config.yaml
n_experts: 40
routed_scale: 1.0
vocab_size: 15698
positions: "rope"
init_std_o: 0.0
beta2: 0.95
doc_mask: false
Below are experts of layer 6 (counted from 0) of a mixture-of-experts language model. Rows are named router (the router's row for the expert), gate (a neuron's input weights, with its number), up (a neuron's input weights, with its number), down (a neuron's output weights, with its number) and show model dimensions 320-383. Each number is 128 + 32 x the weight over its row's rms, rounded and kept within 0 to 255. Numbers have three digits each.
Before each expert's rows: "gets" lists some tokens that make up at least twice as much of what it gets as of all text; "raises" lists some tokens whose logits its average output raises strongly, later layers aside. This comes from a sample of Wikipedia text that the model never trained on. Tokens count by the router's weight.

# expert 1
gets: ".", "\n", "s.", ").", "\".", "es."
raises: " its", ") |", "\" |"
router:165166110126096102174127156141141122115158106098154159137152149145115114084082162181165104142111183152149225056098125109164118213127107171111126123118123072140089073176144118147131141119084125
gate0:165125186170157121138081084125222117146153206134091137153138107156095158138155129067158106135116182092130122198087095086119117140076113089156143069132091180152144120123104110120160093115152130
up0:119125116129094096190109096104129088125156144126146147144195187115082083092126116110185078153148140180105122209098094193145125145135121051193083076167084136167148095138145164089126138140130086
down0:127126090076159139114167097113140131049155119133116144061122091096146168140104175170115177115166104124152145085167132138124215116146128091151144098136147116154173123121177127122154147071099180
gate1:153103169142079149180150146140119141112091129062144159151132182129141142112104135151134081158086111073140154125108123096114152172180096127116181183175131164083110083143138183111105142126111150
up1:150170115143056131112118117148124146150091092151083139093146149128138216114125154137137146090161084188132110176154121136135052165153108090176151119163152150148106150117156091128114144133116090
down1:088089152117184151124154103053111074097180166100157132182106088126125103142120093156144079137136176118137137135089162119199176160108152106122128146107088157123123098136129150103125122164123178
gate2:097117150090107163180156145123151103141094144132120068117096099135142105219115133136077134184090151098101114105142183144124138139128146111116149124069086154136192191125179122091097130198181132
up2:177127089138144154048081099169136136112195135122130173124153160183088162073142131162127120098189101155165120169166091166079132132157119103144128096150159109082103108120072164130169111052129148
down2:136170107117164172106100138172156143107156154176170180125118106148141157132120134181079210120126104076168122140109130098166166144146080127131121138164102108194158101167133127153171113129131116
gate3:224163210121150095136128116111178116134104100117166161144147169081140141119105177120157123092111120133098140138091173092141089149130115159129156158159145146173081132154137154098108142137109155
up3:199142167121045110153119145140135115145123139095140149102133142109124180136118177117109153137133089143100144136132154109148169147141120116123158128147194118215134129121142105153134154142119081
down3:098098132152150139111109083115127156114157160105237116224079112082159082144119098185206072127136152129136149138121152141147119145149133140083091143176153187117096136106119103089122137139103127
gate4:132169234107134155149150193091098153109059141172153127122169156071157063150144115159148158148114142083086096147103138130126163130129145138125080162143153075155125127114088181182088134113137127
up4:135143141157160112136168170137094079106083153134195163141128165100199134107104167169124135169097199087127147059068125087140164170135080169084101151132137106162079092135153185166124195129083113
down4:106109090152182098062126099135118112143176158123111129194109160178146169122144131136157116107152098105203122102146126131107147125142079097101122097105124147095169118096166093135162116101129096
gate5:151119158106146129155141094063092155139101106057143187144107068128131118149156108059149128079154060069085104135155155065070127121147090115132081157109148145139130150135189103116128153119172094
up5:153132115110136074166191136133025098121134079083174186136120121146153175138137085093153125134116144074128162084089092084057147155169076162090101207103126135142103110167162112087110154162112086
down5:112153191129092104175189132135077146079132130097156170113147131151159120069134143135128136145139176090072151007107101093120168202184083088119140132163160160116090140146154150098198197187131047
gate6:106108149106107106139143099161111122138112105113152149102149134080157078128157171075155159106106074066109128122101118185095136119142120198191153121117137122118098131115153144146154124049162089
up6:110099078135187143085088135121156145100178145172124077145097085138110165182090117193075094170114166171170100093179133107179127118109131090103080108094103164191169082122050081135126120169084166
down6:176147174098131122113163132134126124127138123084103110114189067136139080172143111126100203085131115088101075158134164088092094136054143145133172096145120092127146170117116131126156145143156177
gate7:145189182151137131173144099083184161093111106087104160130143152155160104109119166100136123139094120163147160128091088102135125156136088130125167164152135145106087135160144151089150105124132171
up7:141164082105135203125156118128090144135105087098129152119130134121122164147139193119078115135090170111151142123144089071132074158094068125126145138105149088175134128158073124153049149149145057
down7:127094144119098101149078134066106142131139126171188117124180179132089086088121136152144109129116095087072140113076162139153187141182107162138117082140088166124154136165132097087134109156082131
gate8:161114120125141097137134152157149128169155092117149140139153163143098149178127120093079166082092139181036140133136127137106138133101157153134115136084128122157189145151117109127131135142141139
up8:061090072131123123071109102114144127151135092113120086060123174123130130080057160121100093154100146108147130166169153092131101128135151117149096122123130128061098126137107092192069077134155126
down8:135140161104116109192117152029125071132086131134150133076157122107110144121116099154105083130144121135082082150133118122139097045119096157084151092156198138175061134117100129126109022129126163
gate9:120142165073152132113156221134123156164087124148079178150179149122089137134123129105055140217129138110136151125096090148167113129134098148186123086132131160189127136189108156090074121156120148
up9:113151110171136097080088149159119142081113056132127084122123122112170114148107124125106160148124166108158164107097168084124086128150148178138147111105066145161138120136106125169159139167153160
down9:131106105135144090110147116191118130085143129148110077177144153125138198156107127074112111139130134116164143086112141126166158109134093151101129146099105112142135151125121101170122114124140104

# expert 10
gets: " for", " in", " of the", " of", " in the", " at"
raises: " | S", " | |", " |", " | L"
router:141069101116099098079097145164112140122141161130133086206144108191123137073098065096122117151111133136078171164123147094141143132120122107094131123123072100125114132177095115095125148162132147
gate0:136133152145116128103098135138114098159139094128117199123122140097148113108125079150088085138123097116177122150111122125169180099130091131146203152108141139127137076135119118067111171137107176
up0:139157105038162131218132141095146173148148074111151144122116149127162085171173210112072143067250141135153109146131143123108146035155126156152052081133145152128178191134122126105150109129127114
down0:145109136209069170084098138136073143145110115125110155057138110120139098107141123142132142149116106136123182113107120065154098159094162176149142174097077141151113088137106077112134163183126175
gate1:139111121158125158085171122108091130102128185141164141148164131134125172133109129147130103124104103096131156115138100103099162131164138129133082103135119163097082113124136148200126104119143148
up1:161150163126162163139132114116154131148101101104105117110142218055124088146111178150123121086144120179129113114124174141126132136148111171155151179207166129120147130123113096069141103180136126
down1:144176194173137127122171157145120072152121162081094154129185130074141201083148117198136086121089104121114109057141136097095164132149185129161111094126134119108135121105078118123122146133111128
gate2:146126102101168112120133101100147138169115076146146131142079114115169113183186117073145177134113079115124152183163118151119129106142125153126108136174181142131120102149096085143093168127125059
up2:094135081129143099091089099111156128103124131142046140083161086099102119093156138181170144140159170166182075131150108117105112133092088129133130085099134121100101100075136144148119111117147116
down2:131165097123112123158109180062146091113109092103142109174153146141075108158103074123155160136157207152131169117129119131127163136151177096108100120142101144080102148138125105162083172146088166
gate3:110134143116168122168121044053130091060107101140127139123096150091116141114140109049124098087160097136133110128103110140148165131115101135132157112096134063118060162136082178143128111093140167
up3:082095160115122108114129102114115116077103155154144064133118148099145173129100092062135096121141099132109142159067115137157144128121088137106174107136063131130104111162067207101166130111153093
down3:079135133105113142114188149103113114154120175158073136145119150146172095135148097106175077131126102138073086102085091129141135092106114073151101100170139052135175151149171118131110111163159164
gate4:123152104171098125099119153113111150073080130126180064149131127135107089145167106143132131135091093070145126168067117109120202072130159109084144085141138096100174092135091099119140095146148148
up4:100098074081092165148100085119170119156135080128137174140128126161095081157170102084104126126138101140192022130130139123179168054120162078157150081132093153161110098124124126159139140128165092
down4:135206151146165111141137154119152093119163105177099076126143131129128148142158183111107146133161160132089179073156170155118171174131132096121113169086194099095157158124197160114131135123088105
gate5:179123060160077155096139094133087149121136086110104169051130173110180167092120160120172123123080129101092147084098123175139126145163137158157093010167138115042132148176160118208160130114157084
up5:095175163126133158146191148129172124139072155144149080109164103102092108162165104152069101112177134190128084182169134147063118091108147085084128200119120101224119139141102146095082138104131087
down5:133113169128127160135093146134118190100157160154098110151097133136053151038107117186166124100081119078084112189195079093144131124163097065190147170096127135071100148107128095137086131160130151
gate6:077160158179095133099097094154135148083131192070122110146135106126211140156159104157137111106135232136152191076088103170111153143092178138132157152195124138123138121063130092092180118121087148
up6:026145193134117137133117102147131183097086113104144135168142162130155098198179136092156129111093220132160172090109119170158139130089167103116160160117129129132204159063143090069142152148161148
down6:074061115127138144177140164091111159185104086136142135092060128097132161072069144154146143093119067149154154199142096141124084170181078183103122122145169102134111088129112179170103140108126050
gate7:103135120159231169095142157121121089125114150160163144121168174101159156098158102081148119125174129196135118144127138147130085136117153138077157112114165155162039079102119177101069118149102144
up7:130104105110057124144111057142143159109120111106078118152144106120081072148122150170082115107126122083177141134114095140138125098122076096147149151126120103127169081120103125130160125108144174
down7:161164105141060157126153137135074091123116111082218093136160125168104081157143080113135170133092137148176105133129121119105139082120161076147118139162113124172094102115113106126114103151121155
gate8:163098168127145164163085172139142065114090141144123117102074057173129080037148083112139148159107163088099085187086151128134165111099190157133116140124111152079139144146082127134145165148149153
up8:058113102094098105134132113137099165117134133085169191144116135125118106144101149157119086159166102125145146105154129147136054148151103111154152134121110116164071092097138129197100135103155139
down8:215124174113149175102136149166090079156089129184085071111159105084161148122104142150138112154032131119103111190143134154155151128085154149049168134138059166080126154103104176091160109104079147
gate9:162099158112145087154133140108184086165187194078113118115141118152108111137125064124077136117150166187135121122096092123118157118080139140146153125089132167138074118158124113068119110102145094
up9:162167084143117152101174074129081128106065093103143113143143108107087157088064132085118149098104125106099135110174087138104085152206136093080125130166134157159153089109110144143141112088144110
down9:124099113133105117185145113146117115135138185137095094169102084105153128120215158158130145168136112148161115203180140134170111157128138141104085103114108125184158151105137142094137127097131106

# expert 8
gets: "\n\n", "\n", ".", " The", "The", "s."
raises: "===", "===E", "===B", "===C", "===R", "===M"
router:106145153110154096133137122170156141114123133135159133128197097108112127097109255169137119188146159147154234066133160158138074176148074181120126132119095135135075021163156125164124167182120129
gate0:168143097098107153123140136120124114132170166108122128087138136149100164103117122118150116103066112142100115122160138093009172103081130091105069097159139158115145149103073255142158071166110174
up0:131160086102153171141119133151133127154203179106113179168135062105060156116130140095142112158103161176158152096164158137058127097099153109072075050109102182060154122087091213111157093179132188
down0:048077069070114079095157162140109067067145161085140071051134135155135094152115115145064157150093187157101194147120129095160110089101160157104098144148118098150108107144087107123042140177102131
gate1:115103180125125150182131080159087125101092177185105073156205131078104139134128166100182137157177130200087131116199144166081112112071145151119112078109160116109193120147147162152101139142193096
up1:097096181125136135113159122146107098110083158197129124093157124098128161145077104062148154170197104162155139114160138093104107115162146126119142105171136068169134117129109119129092162121134119
down1:177115127092117141112156130102102066089111165167098092084150146128151118116156171155119171138180138140099193191134109213092081085134091169103143112137154144124160064131089128157071139122155151
gate2:158116106154089146111129133083095090118042093185183171106165123126110155109095125170154111149099133079139138094151168097094105117185138178104099106105123145133153159153090120128135148175178152
up2:138160111150123092097141151119168139191170135061106110138109133171141119144169105131168140121091133080144100133103087132107169159118134133113151159114190090101159159099128087083141150091118105
down2:120143146182074085166159138072097174085130116099160211112144175171106127120097100092142085139104093143105066097151160077128138127135145151122087131143111125116165171106142117147118167155116166
gate3:106143140074090114119161138108091111159114162181110115160093130162130164144137102166139099098159138135167101101130111126130122137094137135099122079171192165165086134105000098078113135113068109
up3:141087064114123125126132147133198106149140124135147149127139114093156139164114140064129145071106146175085123162125111140143120130105165115125146169124115135136163145141201155157096130106161152
down3:097161094107132129133116132143035173097076121130134150050134083129164171110125081123148137118065118223149116105159052128117153110134119086149154136145149175150173167071098122116074124108166076
gate4:113123167133163110173124194111099096207075116124127156118128122140097119125136103150105090128157128146130130097107171123100111082120145109174134106166179075125085178163093075176022100112127084
up4:115124099100167085098130183124094112090182165117082151083127063134051125118115128086168071102120167183141101125053167157216110048094159120168090154085171109066110155118129100144096074119145159
down4:117115170105108129138109167138194104181127157165069151129147159130137136114064163129160092129117116126179157140161160147137133183164157148093073138114093164142075182149153135128083168137058077
gate5:140115182168122107090107168143095146116084147110028147139129132126140151165083112154085134109089142146046099186062156115128127124124162141122156171170177134131137171126119120179069121108146158
up5:156111144121107152169123086096158100117164152150155114113071169122125088162202109121175099119173135146138102124174129089125187140149160114109086136135094081101178137131108170110152106109103101
down5:129152136177148145129144124119144127116170159172154121110114050096060150105142173112118103195126080098099116163112118134100150114120120133100180157144094120091159122145128109113091136158127149
gate6:114100153127142107143153153104115171165092130130082162078100021130132147119166089080066122145125130089145127114102092139176136107098092127159073113176093144166149127124092104094045166105103159
up6:141119151161103066150108152075082170140128132104109133175132046156120165126120124100140097106127138098138100132098112149199172076154154116153098150090117148201104105123107128156102058153094124
down6:102132184154123119122152155168174057167118152127102141158129122152118122106132165127182144145103106166200154149128120227147132085112145131107093157137076118144078156137134087082094164156054140
gate7:143115112081120158144167145107134123128147129118093175104201096145103121091101094126165086108121148156086111197130160184154165073087137113130078159163143053129132134124125113163054121171135163
up7:115154125076166094114181173149195134150118125156132124099189152105103134131123169119110191189095123201121158141131170136163093136093095151087108134114120113146132118149175113146118150174112181
down7:147124121125121097133113161128192181065156111049125151104162141169115073133068124183139177144146159082153118103089165105127137108169123148139124179068156142092101143118130170079093139148112146
gate8:094117151061136130191126095119152189146144119191114173115068199112078108142090123092147096116127072118138117096192115119086124117146129180083136152092170128161078168138175198148138081116051139
up8:136152106191118089074103159106120061130175170087106097114136071119141112144167119194159127161117196165129128144094149163105113169066132098157135079118086096073165103157083069036144138144150151
down8:148092130087133124153121108123111165200115098091122046114132100136180180123104057124139114181110115168095086126148113134102127065153130084149116092046118162134187090060123101118161119103170158
gate9:131114148145133161115102104125133208120146129092120106068168131126080092149118105087133073101085143118102079141061134151106143051103154118152089124149092120115110137120158218094163096102148108
up9:135151080116097134147144140122133098129129112183185118153081142141128135168150097170114174132143108105139144171151075076135139184189129111103184094102137116104164137128131098116122154075095148
down9:136079148134135167178094101140146135122083128207200135116137097133138134106205112133177070164133077150107129145199133122109128130081069094084132132100103198134139093154161107101161160094124204